config.toml
num_hidden_layers = 9
hidden_size = 160
n_experts = 40
experts_per_token = 2
d_expert = 128
d_shared_expert = 0
hidden_act = "silu"
moe_layers = [1, 2, 3, 4, 5, 6, 7, 8]
router_score = "softmax"
normalize_top_k = true
routed_scale = 1.41
balance_loss = 0.0194
balance_bias = false
init_std_router = 0.0364
lr_router = 0.00232
vocab_size = 16384
norm = "rmsnorm"
norm_eps = 1e-05
tie_word_embeddings = false
optimizer = "muon_variant"
learning_rate = 0.00339
beta1 = 0.9
max_grad_norm = 1.0
batch_tokens = 262144
max_seq_len = 512
train_tokens = 780100000
max_steps = 2976
dataset = "wikipedia_en"
Below are experts of layer 3 (counted from 0) of a mixture-of-experts language model. Rows are named router (the router's row for the expert), down (a neuron's output weights, with its number) and show model dimensions 0-159. Each number is 128 + 32 x the weight over its row's rms, rounded and kept within 0 to 255.
After each expert's rows: a language model's description of what the expert responds to. This comes from a sample of Wikipedia text that the model never trained on.

# expert 16
router [115 107 158 102 153 136 166 174 107  72 111  70  85 163  89 121 189  96 109 151  99  35 143 131 150 124 115  83 153 144 145 142 126 154 154  83 112 126 110  57 136 177 128  79 116 140 130 159 175  67 144  93 115 120  98 116 101 117 141 110 153  96 152  99 124 103  64 147 113 102 114 110 181 153 132 124 130 151 118  96 144 142  79  74 118 113 141 112 107 105  81 137 120 119  82 102  91  92 126 101 172 137 113 141 170 134 140  68 165 135  90 128 117 109  89 145  93 169 176 116 142 120 141  90 151 113 124 105  95  73 116 167 148  88 122  90 119  69  84  81  75 175 152 138 135 150 163 157 118  64 212 183 174 107 101 182 125 108 100  86]
down0 [101 180  92 114 145 111 119 164 127  87  80 111 140 103  88 132 104  66 146 115  66 155 126 179  70 101  94 165  90 165 131 101  87 181  95  74 137 111 151 159 128 176 119 137 122 149  92 130  58  95 138 102 104  57 142 166  87 137  98  96 100  99 136 105 118 195 115 189 158 123 109  72 149 104 141 140 173 163 172 163 169 145 158 100 196 110  85 151 164 101 185 127 143  63 122 111 155 169 139 130 109 147 150 180 140 142 125 195 160 143 112 181 108 145 115 107 101 159 110 127 119 117 120 134 105 173 135 114 159 146 151  85 148  65 118  99  74 136 140 112 117 127  74  82 114 135 142  79 137 158 156 170 111 138 160 165  89 158 109 112]
down1 [136 119 112 113 103  62 165 157 140  70  92 177 127 162 136 102 182 115 133 152 147 142  65 121 119 186 114  62 118  66 173 145 122 125  80 104 143 159 200 133 149 164 170  53 105 110 176  97 120 165  91  83 109 163 143 173 170  86 124  96 160 161 114  88  55 151 100 143 137 108  86 145  94 132 171 113 155 137 160 178 208 156 172 124 183 138  61 105 128 144 105 158  82 111 120 145  97 135 114 160 173 113 145 155 147 105 131 126 134 136 139 120 132 104  97 106 114 171 139 123 120  77 109 130 156  94 124  86 137  81 143 173 137 111 127 160  70  88  72 150 135 117 125 164 145 109 129 130 166 114 112 178 161 137 130  92 150 140  72 163]
down2 [ 98 133  87 148 133 206 115  97 121 147 136 143  93  86  97 174 188 100 105 175 101 187 137 166 140 110 104 143  97 137 136 151 161 139 119  81  99 139 167 112 144  82 105 175  89 119  61 151  95 130 146 130 166  98  62 138 157 150 130 145 105  92 180 119 112  64  94 106 170 104 132  98 136  89  94 136 153  88  91 158 135  88 151 105  94 119 151 130 159  75 118  90 170  77  93 123 138 109 143 158  66 120 122 156  95 126 184 123 119  68 103 154 116 157 136  94 124 108 154 117 124 144 157  79  77 144 161 154  91 133 167 159 116 102 186 104 166 130 142 119 152 146 118  88 191 119 123  83 120 136 131 144 161 182 177 186  54 195 104 132]
down3 [112 137  84 140 141 134 129 123 136 163 132  64 152 125 112  72 148 139  58 159 118  64 154 157 135 118 139 175 159 149  99 160 122  89 162  99 131 138 121  78 190 140  81 138  99 117 120 132 145 124 155 119 152 105 136 160 199 176  95  70 102 155 114 114 115  97  80 126 137 171 112 162 118 134  79 168 133 118  95 113 131 105 120 130 100  53 165 123 154 124 106 109 135 156 108 125  53 106 113 128 157 127  83  59 123  98 133 196 152 141 148 193 151 124 180 111 154 177 159 148 174 150  91  88 104 171 155 144 100 119 177 111  48 131 157 105 124 159  82 103 134 114 167 178 152 149 121 138  61 121 179 119  72 141  77 172  89 148 145 113]
down4 [151 156 111 138 152 154 170 110 104 106 139 162 188  86 100 115  69 114 130 151 109 129 124  90 126 156  80 103 107  98  96  77 139  95 164 131 174 127 103 160 123 186 189 168 149 162  72  97 111 137 145 138 161 167 120 120 133 141  82 102  97  98 105 146  92 160 155 105 167 170 144 127 102 157  89 175 158 127 143 141 156 151 144 106 140 142  81 128  74 120 115 181 142  98 133  65 100 113 130  79 160 188 157 167 127 121 133  71 106 130 164 107 144 156 102  66  65 129 188 137 168 101 158  96 129  80 122  88 141 139 110 111 159 112  90 104 111  77  96 155 122 146 127  68  98 144 110 128 178  73 123 119  72  82 153 136  50 198 172 118]
down5 [101 171 155 102  86 201  78 147 119 175 111  85 108 133 138 127 189 142 141 129 174 165 158 105  79 134 135 130  98  90 120 101 145 191  18 140 156 146 122 123 135 133  74 155 161 132 112 115 109 107 119  66 178 191 121 157 144 102 142  75 139 172 104 122 114 119 110 188 166 109 127 105 116 102 167  92 133  95 103 164 127 140 119 161 100 128 155 139 148 114 107 138  90  61 126 196 143 109 135 148 176 158 156 124 122 114 125  74 183 102 151 164  56 150 152  93 101 147  94 110 145 180 141 126 160 126 124 134  73 131 159 135 156 117 122 133 134  55 128 125 103 150 155  64 115 123 107 105 181 136 128 147 141  92 119 148  79 150 211 141]
Description: Head nouns of organization and place names, such as University, School, Board, District, Court, Council, usually after a modifier.

# expert 13
router [143 148 129 114 178 105 123 110 198 122  63  77 110 126 131  71 167 101 135 113 156 132  98 148  42 150 106 154 138 149 107  84 158 196 132 168 135 140 146  94 106 134 135 167 120 129 174 156 112 184 141 106 108 132 121 125 123 158 129  99 107 129 139 117  93 159  84 148 175  70 133 149 126 101 151 137 155 159  73 156  74 113 114 137 159 113 136 127 115 198 164 124 141 141 162 106 200 153 109 114 156 135 147  88 140 136 128 126 130 111 128 169 160 145 176 118 158 142 174 170  96 179  80 143 157  57 108 111 161  59 136 183 106  49 177  73  98 141 136 106 111  78 106 137 127 107 113  75 118 135  73 121 165 116 183 116  80  98 151 174]
down4 [125  93 119 106 155 131 121  86 106 110 118 143 190 145 153  72 150 117 118  63 175 156 105  98 196 145 128  64 128 126 111 111 131  78 124 107 102 115 137 186  97  81 134  73 105 177 150 146 149 158 145 129 166 118  63 141 146 152  90 155 105 109 142 168 103 167 161 141  54 139 173  96 127 115  97 156  96 135  75 235 107 145  97 103  96 103  64  62 128  92 118  92 178 155 181  90  72 151 185  89 130  83 120 140 130 117 197 162 135 159  85 186 113 131 160 115 120 108 118 125  96 110 105  92 138 150 125 127 127  89 133 104 113 120 191 140 154 135 157 144 114 154 134  98 108  76 154 130 174 166 167 145 120 114 148 133 142 120 110 118]
down5 [104 167 135 120 122  67  93 132  92 105 136 132 182 120 130 101 130 158 104  86 104 107 154 148 133 126 108 144 154 158  75 129 123  98 132  75 105 154  97 141 196  66 103  50 110 147 141 157 133 103 116  95 115  89 153 203 130 157 116 116  82 141 162 160 156 113 138  83 130 136 180 159 128 143 131 116 117 118 144 123 105  95  91 126 143  95 114 110 135 149  86 152 167 202  96 111 124 149 110  93  52 134 100 121 178 138  86 145 164  94 200 150 163 105 130 184 163 128 155 169 115 110 198 201  93 169 139 118  92 155  63 158  57 164 139 120 134 105 120 160 145 163 152 117  59  92 114 135 148 182  92 135 127 162 122 124 119  63 109 143]
down6 [165 138 114 117 151 160 143 121 184  46 126 165 157 168 126 113  74 138 124 122 137 129  72 130 151  79 154 147 102 201 149 156 117  86  60  87  84 139 163 122 120 180 168 102 156 110  69 226 130 146 110 123 157  97 130 134 108  90 118 173 105 129  84  98 129 169 136 104 100  74 142 139 104  91  99 144 114 162 105 111  74 104  85 171 127 155 159  85 136 124 140 138 126  70 121  57 143 171 139 174 128 124  91 192 123  87 107  87 133 151  89 122  82 119 182 113  97  99  84 132 142 152 133  92 213 170 128 131 154 115 105  81 104 126 106 142 142 141 152 160 120 203 122 145 160 130  68 126 129 116 158 150 115 116 130 128 164 143 119 133]
down7 [ 79 129 110 120 170 107 118 146 193 123 150 123 159 159 105 128 142 118 156 118 134  61 113 141 104 111 136  98 121 112  99 107 140  68 126 140  91  94 123 102 129 158 108 218 159 146 129  83 150 114  76  89 108  90  52 121 104 115 156 102 184 152 109 207 156 104  89  61 208 153 140 152 138 137 100 133 186 120 119  87 110 138 110 140  57 167  92 158 160 166 109 120 106  83 102  95  91 113  97 151 162 107 168  99 102 125  97 151 164 149 131 101  93 160  98 129 127 160 178 187 171  98  70 128 100 151  83 190 116  79 117 122  74 111 125 117 163 145 146  83 184 127 140 119 160 120 141 144 170 148 102 129 106  97 152  69 131 152 122 136]
down8 [136 109 131 127 181 177 175 126  95 109  70  91 157 104  77 119 113 102 113 153 174  95 134 149 113 171 161 130  64 104 173 100  66  94  87  80 163 127  73 140 155 156 134  67 103 111 116 139 141 144 159 102 108 108 106 141 112 157  95 113 188 163 117 113 138  55 148 133 143 149 136 124 115 143  72 147 138 159 194 189 153 167 122 139 145 114  81  80  78 153 144 140 155 151 114 137  93 141  94 133 164 156 168 108 151 109 128 155 103  91 133 139 144 166 197 109 124 147 154 165 169 113 120 151 141  91 134  88 115 167 111  71 121 165  86 138 159  91 137 126 131 138 142  97  55 154 181  92  80 132 143  99 139 169 111  77  45 115  66 131]
down9 [140 158 144 151  86 197 115 140  64 135  74 121  76 121  86 145  98 148 167 124 141 195  62 152 107 190 114 145 126 119  96 106 111 103 153 131 105 144  73  55 124 163  62 141 132 118 112 144 130  56 151 149 142 127 171 148 127 127  94 110  84  90 135 160 213 112 148 134 108 118 181 105 141 107 166 113 171  85 156 174 180 103 147 140 142 116 155 107 107  73  85 158 109 175 146  71 163 122 105 160  87 147 201 166 138 106 174  89 101  89 119 108 136 122 121  95  80 152 125  98 177 161 145 165 166 127  69 112 171 154 156 114 136 162 136 132 131 117  86 112 119 137 142 106 122 164 127 131  46 145 148 132 121 142 122 142 104 157 117 173]
Description: Short syllable pieces inside transliterated foreign names, such as ak, ap, an in Akuapim, Yap, Suwannakudt; also Thai and Chinese byte fragments.

# expert 17
router [ 93 139 151  98  95 110 117  99 167 143 173 109 107 130 138 138 191 125 162 166 139 218 136 158 144 109 161 130 136 160 111 159 134 102 100 169 132 131 143 124  78 169 160 199 106 191 120  68  94 108 130 135 128 112  74 139 109 163 129  97 167  96  65 114  81 137 113 145 104  97 149 154  75 112 115 106 121 145 143 128  89 104 142 174 114 145 101 118 166 138 198 117 181 144 124 164 141 121 107 134 137 170 113 123 167 161  78  92 172 120 148 163 111 105 117 169 167 137 131 133  72  93 144 198 105 106 163 108 182 150 133 159 136 128 133 103 134  52 130 125 114 155  65 132 136  71 160 123  61 155  64  93 128 173  57 124 127  76 157  93]
down4 [164 102 115 102 155 161 136 136 108 135  88  72 132 120 115  96 120 121  99 149 138 115 143 170 143  60 139 136 191 105 107 148 107 180  88  86 137 162 124  97 123 135  97 127 155 115 168 145 185 139 194 126  94 181  89 119 151 153 149  99 123 127 128 171  21 108 136  99 141 168 135  95 152 131 130 197 105 124 184 183  63 102 192 129  98 115  96 136 132 170 146 108 162 120 111 166 162 146 114 178 125 103 138 109 194 142 149 126  74 147 148 177  80  35 155 161 129 125 174 122 118 133 117 142 106 166 120 120 138 111 136 120 208 113 142 166 144 113  95 157 174  98 133  56 111 127 147 120  82 130 114 160 114 140  90 106 143 193 143 131]
down5 [145 112 139 142 174 148 148 125  92 114 142 149 117 112 146  40 158 136 132 168 113  77 119 104 104 134  62 108 130 156 104 164 133 120 126  98 135 147 179 185 122 135 147 110  64 156 172 133 152 163  99 102 167 164 130 129 101 127 189 144 148  93 126 151  82  80 134 119  83 174 132 159 129 138 180 166  29 181 190 131 100 111 118 138  74 165  51 152 144 154 160 191 165 101 167 185 105  54  97 112 146 113 109 103 138  59 104 146  54 113 152 124  85 128 149  87 101 135 153 151 116  96 125 103 106 112  99  95 145 124 119 162 183 103 146 115  95 115 140  93 141 133 134  77 121  99 134  90 130  96 141 157 111 127 130 115 167 123 185 115]
down6 [151  91  90 165  67 141 101 113 100 130 149  84  69 102 129  97 104  88 124 111 116 118 131  95 104 122 120 138 150 137 131 147 176  79 135 135 142 174 150 117 110  91 121 106 146  78 125  74 105 183 120 144 144 167 157 151 170 140 102 129 107  66 129 157 107 196 112 159 138 167 141 149 156 171 203 141 110 114 112  85 168  98 133  88 147  89 119 119 134 132 122 116 120 152 149 124 138 164 137 155  71 159 111  76  56 163 176 117 189 107 205 148 135 159  87 142 123 154 104 168 149 133 174 160 136 103 128 167 113 166 160  91 174 139 136 103 103 156  75 109 137  64 117 161 101  76 140 121 163 148 109  76 148 159 137 179 121 188 170  37]
down7 [ 52 122 139 113 170 154 101 169 123 101  99 162 148 142 104 100 132 146 102 125 166 157  72  99  95 126 115  91  90 155 144 136 166 157 163 161 134  85 101 120 127 103 154 142 114 125 163 123 159 146 132  88 131 181  92  94 139 116 135  88 127 135 176  89  24 153 172 135  48  68  82 104 147 105 110 142 113 198 177 152 124  96  93 135  84 191 118  95  85 123 165 127 105 105 133 114 152  79 127 162 140  78  50 136  88  84 179 209 114 137  94 145  96 173 135 100 129 113 108  92 114 140 158  59 124 137 137 141 146 115 120 129 105  88 129  92 168 124 163 123 105 129  99 153 167 110 108 127 182 105 127 168 117 114 145  85 164  82 144 145]
down8 [ 95 192 118 174 165 136 151 143 127 105  88 118 115 100 139 159 162  49 191 104 100 160  58  98 101 112 132 133 181  90  99 136 140 150 169 140 144  66 149 114 154 100 147 129 130  97 162  78 115 107 136 120 138 156 123 161 102 170 136  96 130 100  99 133  92 102 169  92 134 103 104 174 167 144 103 164 143 106 178 178 195 112 131 152 180 132 158  80 116  40 192  92 162  84 185 122 142 112 198  96 120 150 138 116 149  95 141 129 136 134 113 193 114 155 117 107  92 173  97 144 122 136 131 139  78  91 113 155 121  76 160 134 119 113  94  92 129  96 102  59 129 138 136  87 164 123 128 111 131 199  73 136 118 139 170 129 125 124 111  77]
down9 [173 144 116 160 122 109 116 124 148  80 139 171 154 129 131 114 146 134 117 109 148 152 142 147 166 125 123 136 139  81 102 102  80 146 211 106 171 175 128 163 117 144 208 158 147 177 127 147 130 122 125  87 142 103 118 138  97  97 107 105 106 107 142  99 106 129 129  89 119 115  81 120 135 139  94 128 108 143 125 174 140 130 137  84 120 165 159 172  99 174 115 137 109 156 125 128 132 113 236 147 163 131  78 140  81 100 160 130 169 204  64 126 127 149 104 129 104 181 157 132 138  68 188 116 118 104 185 129 117 179 102 121 131 107 183  72 112 181 149 199  93 118 144 197 165 145 120 146 110 128 196 160 135  90 128  99 104  36  97 126]
Description: Final pieces of proper names and place names before a comma or period, such as Beckenham, Foster, York, London, Lincoln.

# expert 4
router [121  98 123 203 120 120 114 151 121 128 158 123 106 152 197 173 117 143 103  95 185 174 116 110 160 122 114  96 126  74 113 115 115 141 147 142  58 169 160  68 141 130 125 130 131 160 114  96  47  79 100 136 128 161 168 102 138 113 136 175 143 151 166 121 129 183 134 127 129 143 163 199 110 153 110 142 119  97 113 131 138 134 130 192 144 150 172 121 130  59 171 159 190 116 152  63 171 105 112 104 143  91 126 117 105  70 108 116 131 108  84 105 112 126 137 149 128  70  96 157 165 113 123 105 160 134 145 124 124  81 117 128 100 156 148 170  94  75 156 125 192 119 123  75 134 113 210 101 122  57 130 113 106 140 101 146 156 121 220 176]
down0 [174 166 123 109 113  77 134 135 169 165 145  66 112 132 129 156 115 168  62  92 143 139 134  78 124 122 161 123  66 183 105 167 128 100 158 151 129 152  96 142 117 134 132 135 118 103 150 125 155 195 101  89 140 163 141 107 115 167 110 110 162  79 114 118 128  87 130 126 142 148 163  86  67 143 113 162 143 183 101 160 109 114  94 169 180 192 137 118  86 136  83  70 109 114 170 108  80 146 148  81 101 120 152 167  90 148 151 150 144 119 190 119 103 129 154 131 122 103 121 105  93 168  77  97  72  83  70 149 166 180  98 128 128  90 113 113 187 184 103 170 139 166  78 140  86 148 171 126 104 148 173 123 187 143 141  91  77  97 177 123]
down1 [142 119 113 126  62 134 161 143 188 102 106 131  84 200 139 157 139  56 121 118 131 145  80 130 140 125 102 160 145 129 137 174 110 150 142 175  65 200 119 146  90 136  65 109 108  85 147 118 157 109 107 119 115 175  90  95  88 143 110 105  85 158 118 154 153 153  87 131  96 134 132  91 143 129 135 147 180 131 110  57 176 177 112 141 154 138 120  90 124 153  91 180 133 135 209 191 156 134 135  99 194 183 163  86 122  72 146 161 168 123 132 145 161 148  91  98 137  57 131 123 117 113 137 151 117 187 118 112 144 130 188  67 163  99 153 127 154 125 141 160 148 173 131 134  99 145 148 160  73 131 165 162 156 140 158 107 168 109  98 163]
down2 [ 83 111 175  77 125 103  92  89 151 166  71 161 112 108 178 161  77 162 141 123 180 102 177  76 124  89  63 135 139  79 128 114 150 154 109 121 168  80 125 139 199 152 124 138 100 108 121 140 105 143 133 122 148 141 110 137 137 187 161 135 110 152 171 140 142 192  54 111 143 141 160 103 133 114 133 118 131 190 106 109 150  92 124 100 134 175 149 104 174 161  71  84 220 117 125 144 133 144 156  77  98  79 153  59 138 155  98 103  83 170 163  85 119 142 162  84 164 104 163 144 111 164 134 180 189  65 134  88 134 117 144 146 124 131 159  95  94 121 123 171 140 142 109  88 144  93 129 121 110 127 124 157 167 141 136  90 135 148 170 157]
down3 [144 121 126 126 135 154 120 130 128 175 136 113 140 170 113 157 155 168 150 152 152 154 128 180  54 142 100 112 147 143 152 114 157  94 138  19 139 196  74 170 142 148 105  84 184  91 132 106  34 165 188  94 129 105 170 156 149  96 117 126 101 149 127  88  59 123 145 112 123 138  93 108 137 146 137 120 158 108 137 142 122 133 143 209 172 197 132 149 120  88 153 141 124 137 164 135 133 163 136 165  85  68 100 109 134 142  85 174 122 149 116  93 129 153 170 189 173 130 140 126 172  98 134  75 149 112 102 117 121  94 109 102 199 136 140 166 117 113 135 139 151 139 131  78 151 132 124  55 114 157  71  72 139 143 141 113 152 171 145  96]
down4 [144  93  86 176 145 105 116 107 136 144 160  97 149 124 136 115 109 151 190 106 101 167 126 121 124 133  88 142 152  99 171 162  80 149 101  30 162 146 147  86 141 137 147  89 152  70 108  91 160 120 147 159 105 157 118 127 129  91 123 137 132 125 122 115 192  52 103  76 144 162 100 208 189 130  65  76 148 154 154 123 129 122 169 153 101 157 107 189 114 187 125  71 142 177 113 155 111 137  95 133 143 127  65  86 132 117 136 138  94 166 125 111  94  90 138 184 139 102 103 116 137 194 141 158 130 111  84 115 101 184 183 137 115  81 139 107 150 149 116 157 100 143  80 156 136  96 161 163  62 128 150 110 163 133 168 132  70 129 148 134]
down5 [120 121 127  87 117 111  93 107 164 155 121 100 129  62 175 113 133  88 143  91 156 130 157 163 190 108  72  67 141 136 126 149 127 229 124 118  75 117 182 149 129 147 117 126 155 156 116  91 113  84 166 133 158 150 116 172  89  86 166 115  95 176  80 116 149 133 140 117 138 110 137  91  85 140 175 138 117 110  63 135  80 123 117 138 169  83  68 116 100  40 118 200 172 103  52 154 147  84  87  95 143 155  84 105 117 166 145 125 128 128 117 107 100 100 111 102 126  94 122  93 129  88  94 144 171 169 150 164 114 144 124 141 141 134 148 111  92 125 128  85 142 157 143 136 130 182 142 164 145 132 135 185 185  93  71 114  67 119 114 134]
Description: Prepositions heading a complement or noun phrase, mostly of, to, for, by, into, between, as in "Department of", "attracted to".

# expert 5
router [ 68 145 123 137 130 137  89 140 124 118  94  80  93 178 115 153  54  98 126 151 120  61 158 148 129 105 109 117 186 149 110 145 157 144 144  83  92 118 125 138 134  82  98  86  91 136  58 108 190  49 135 120  81 160  98 131 140 143 151  89 116 126 185 140 120 113 126 115 171 142  94 161 172 126 124 119  98 133  94 189 133 120  92  70 154  95 134 140 116  62  91 128 121 119 143 103  81 107 108 132 149 179 139 135 167 109 154 110  97 113  92 134 151 154  76  76 135 140 103  93 138 218 128 161 126 159 108 106 179 133 137 126  66 105 167 120 125  87 141 116  90  84 166 127 167 155 200 111 129  96 156 156  99 135 120 129 207  99  93  80]
down0 [116 105 154 121 118 143  93  52 106 130 154 144 162 136 125  91  88 128 181 155  78  69 113 136 133  79 116  97 112 126 112  93 164  62 139 104 187  96 115  79 114 161 138 129 175 132 180 122 171 126 115 123 121 148  89 152  86  83 116 135  83 152 115 139 198 179 190 125 130 149 158 127 152 201 140  64 107  97 102 167 151 152 115 110  73 125 143 117 106 113 124 145 230 141 121  96 144 121 157 167 135 112  74 155  81 106 125 171 155  93 139  94 158 116  89 121 153  77 134  88 169 119  61 129  92 132 102 161 143 160 120 181 127 154 138 160 134 137 154 152 148 112 113 131 148  76 122 101  29 105 168 119 115 126 141 142  88 166 132 124]
down1 [ 65 148 178 131 145 159 151 127 159 107 136 128  99 139  93 138 167  68 138 125 151 132 147 135 112 165 144 135  85 101 149 138 135 117 125 194 143 145 113 117 142 100  88 139 110 115  77 112  78  56  91 101 121  41  99 141 125 120 116 152 165 183 170 109 141 146  84 138 169  87  96 102  74 127 185 142 195 119 111 126 126  97 113 118 131 130 147 145 132  76 119 147  62 119 108 151 133 132 128 176 133 178  96 151 152 121 132 142 132 120 130 183 126 164 152 125  77 112  67  96  95 191 183 116 149 165 124 182 132  89 118 201  59  88  88 119 129  78 104  88 110 140 140  80 144 159 145 119 129 230 146 149 110  71  97 139 146 134 127 148]
down2 [ 95 199  98 142  81 134 135 144  88  94 112  83 116 154  80 107 106 162  92 155 120 123 148 126 101  52 120  90 167 136 115 111 146 126 109 120 181 137 112  67  55 187 167  98 135 149 123 130 143 143  94 168  99 137  61 157 153 139 123 126 119 161 150 104 206  92 133 155 141 157  89  70  72 108 123  97 100 166  82  48 127 111  81  86 129 123  91 137 104 175  89 121 107  74 107 162 135 133 117 114 162 148 128 120 121 130 105 139 126 173 132 121 185 173 166 168 139 190  95 171 118 149  80 116  67 166 166 148 118 110 135  86 102  76 138 144 157  77  99 118 124 169  86 115  93 135 106 130 125 177 127 136 128  70 168 110 130 135 135  88]
down3 [164 118 154 140 160 114 135 168 124 149  72 148 159 116  86 102  74 123 155 160 100 117  51 124 176  75 101 130 144 110 166 122 140 163 126 127 102 134 157 110 116 144  96 129 139  66  85 128 120 120 136  78 127 135  81  64 123 124 122 158 147 137 122 106 146 172 121  66 155 118 134 161 127 149 132 146  95 147 174 145 113 161 159 106  91 161 100 130 107  91 155 148 152  73 103 145 129 166 118  94 104  99 172 117 203 167 135 111  87 140 134 125 147 113 178 131 137 116 166  63 118  81  67 110 178 143 174 165 130 143  71 140 157  51 125 135  47 112 117 141 141 144 181 102 206 125 126  84 132  66 148 123 154 158 176 154  50 129  90 163]
down4 [120  95 107 128 174 134 131 136 125 134 196 100 128 110 138  60 100 133 164 128 158 122 108 142 119 149 125 120 169 127  66 107 134  98 160 127 211 112 120  67  91 162 149 124 129 144 160 127 137 128 185 102 116 147 107  76 147 132 175 196  95 121 171 122  91 157 135 171 116 219 115 136 103 158 124  99  57 135 144 132 114 105 102 109  98  87 130 124 107 173  94  95 184 196 108  93 125 114 162 121 166 106 177 142  94 161 160 125 188 130  81 121 135 114 123 159 166  81 157 183 184  98  93 122 129  91 131 115 126  90 109  60 142 134 142 148 137 159 151 145 182  71 145 136 152  92  70 126 102  83 111 103 137 171 107  87 178 130 179 162]
down5 [175 175 146 144 166 143 127  90  78 141  96 135 126 124  99  93 204 194  94 142 116 112 134 171  96 144 107 173 101  80 103 132 135 180 146  73 139 118 170 145 167 115  83 132 104 150  76 151 141  85 105 152 102 149  98 166 141 110 137 106  77 122 169 130 109 134 147 105  98  75 115 104 160 109 127 132  67 156 159 106 122 112 141 115  32 134 156  93  95 134  89 141 216 142 112  83 126  77 130 120 117  96 125  73 126 135 152  70 155 108 131  87  81 145 117 149 140  92 175 117  98 127 183 130 153  96 137 103  69  85  84  81 109 161 172 176 126 134 117 139 140 154  87 131  62 113 127  98 104 174 176 176 119 159 170 161  98 117 127 146]
Description: General nouns after the, a or his and before of, in or and, such as season, film, area, service, career, home.

# expert 38
router [152 109 156 157 163 107 128 120 162 119 143 132 123 169 139  79 122 134 144 120 168  77 162 127  57 154 120 199 108 140 113 122 197 139 108 111 168  93  78 103 167 144 138 100 168 131 122 108  38  99 109 118 154 175 149  90 100 127 149 145 124 141 102 163 138  73  77 127 112 112  80 132 133 157 130 152 109  84 133  83  64  67 147 124 104 116 142 116 127 138 151 163 128  81 133 120  75 127 101 175 212 149 140  73 154 146 132 103 150 102  43 154 101 138 169 140 153 154 136  72 121 147  92 119  96 118 140 158 144 128 110 134 101  91 144  82 173 122 139 143 168  78  80 155 191 142 148 112 121 127 238 134 111 113 112 144  76 109 152 116]
down4 [186  87 143 113 188  97 104 169 153 181  97 102 163 106 100  63 120  98 142 191 167 151  90 160 141 126  81 113 158 153 140  87 170 140  89 145  84 120 157  81 116 143 108 125 146 156 142 114 110  90 172 123 142 122 128 143 117 116 216 116 167 137 126 147 131 125 128 143  89 160 183 137 102 150 141 205 121 121 128  83 128 148 139 127 164 146  92 106  89 187 100 139 202 153 158 108 128 157 136 128 155  77  97  90 134 135 199 173 174 126 148 144 132 103  97 174 144 117 143 171 183 102 101 147 127 143 191 150 106  58  99 122 122 109 180 196 111 139 128 109 182 125 154  70 117 125 125 131  91 124  72 119  82 199 121 128 130 142 128 137]
down5 [ 98 186 174 123 132 124 144 146 171 148  91 104 119 157 138 183 197 117  98 171  87 178 120 155 151 114 126 142  86  87 177  82  93 139 111 121 160  79 143 123 127 195 122 134 101  97 148 115 103  76  90 156 167  82 119 180 116  85 136  86 140 143 106 117 185  72 128 124 180 109 141 135 190 110 143  76 184 148 142  96 178 113 136  95 128 192  94 139 149 111 140 167 158 108 107 105 127 125 176 181 101 107 188 156 144  86 110 130 126 113 135 137 122  98 114 126  85  96 130 103  44  55 108 145 135 152 132 168 143 142 117 122 192  74 128  87 109 120 171  55 134 145 144 120 155 128 154 126 145 124 117 164 112 161 140 117  63 133  80 105]
down6 [136 139  97 124 154 138 161 175 128 129 117 115 129 176 188 142 126 120 157 152 175 124 108 120 152 172 114 118 147 168 137 151 163 157 137 126 117 154 143 136 107 115 104 205 102 190  97 147 160 113 123 120 153 148  53 148 150 141 184 111 117 108 133 115  44  89 165 122 105 186 126  64  96 125 133  90 146 137  52  89 131 130 117 127 131  69 161 138  83  81 127 132 117  90 149  68 114 123  95  87 149 133  89 145 150 163 139 140 140 161 103  74 135 200 120 128 198 175 184 152 117 166 145 157 120 149 110  80 156  89 102 158 106 100 161 170 152 119  99 158  62 171 116 155 164 124 171  20 135 150 124 124 148 106 131 164 129 110 132 156]
down7 [142 125 109 153 115  79 168 148 112  78 112 103 175  73  94  94 116 145  93 127 103 132 135 189 161 124 178 103 161 125  89  53  84 141 138 112 143 191 134 157 125 102 168 177 129 123 142 111 164 159 131 124 166 140 123 161 125 199  76 127 129 131 119 153 100  84 159  77 102 164  86 109 139 102 161 122  98 134  99 115 132 138 132 126 159  87 122 121 122 153  99 137  56 135 154 102 155 137 177 116 100 138 118 146 138  79 181 175 126 100  98  79 170 120  83  61 106 198  96  77 135 140  92 119  47  88 141 131 147 165 119  83  35 136 152 146 148 159 116 141 117 132 137 190 115 109 137 143  99 154 101 131 138 113  77 191 185 131 121 104]
down8 [149 214 164  50 115 158 105 181 127  77  89 110 140 121 102 115 147 110 130  96  93 158 133 173  90  72 124 120 176 122  85 127 148 112 111 105 129 149 146 124 127 101  80 122  92 115 132  73 118  81 128 181 133 121 112 120 112 118 145  84 129 143 128 129  70  83 132 110 137 103  82 109 112  96 149 145 192 163  62 128 147 139 192  86 121  70 121  57 167 143 119 103  91 169 105 128 129  74  74 227  94 120 142 117 178 124  77  64  96  92 101 138 120  78  90 131 119 125 171 128 102 140 149 119 118 141  76 136  99  80 156 143 129  89 132 147 143 128  74 126 123  99  92 147 172 124 130 144 101 157 120 165 167 109 180 154 113 150 109  93]
down9 [ 43 144 143 104 144 149 110 125 143 115 147 138 163 144 159 153 100  68 168 107 168  84 162 166 113 170 171 117  75 162 201 145 114 107 141 160 147  91 143 119 111 112 129  87 117 131 120 110 134 131 117  68  89 132  95 142 139 152 136 129 100 161 135 136  97 178 125 149 129 104  95 131  88 165 109 131 191 137 131 122  35 148 129 150 145  66 140 129 157  95  76 104 104 148  94  97 138 138 138  95 150 147 124 189 130 133 111  70 111 111 130  91 139 176 103 111 135 100 141  66  87 155  86 117 131 187 143 163 146 164 156 113 182  87 101 136 140 139 103 179 112 115  98 141  75 114  82 131 116 145 124 175 215 147 126 212  43 136 113 156]
Description: Endings like -ation, -ism, -ology, -idae, and vowel pieces i or o inside long Latinate, scientific and foreign words.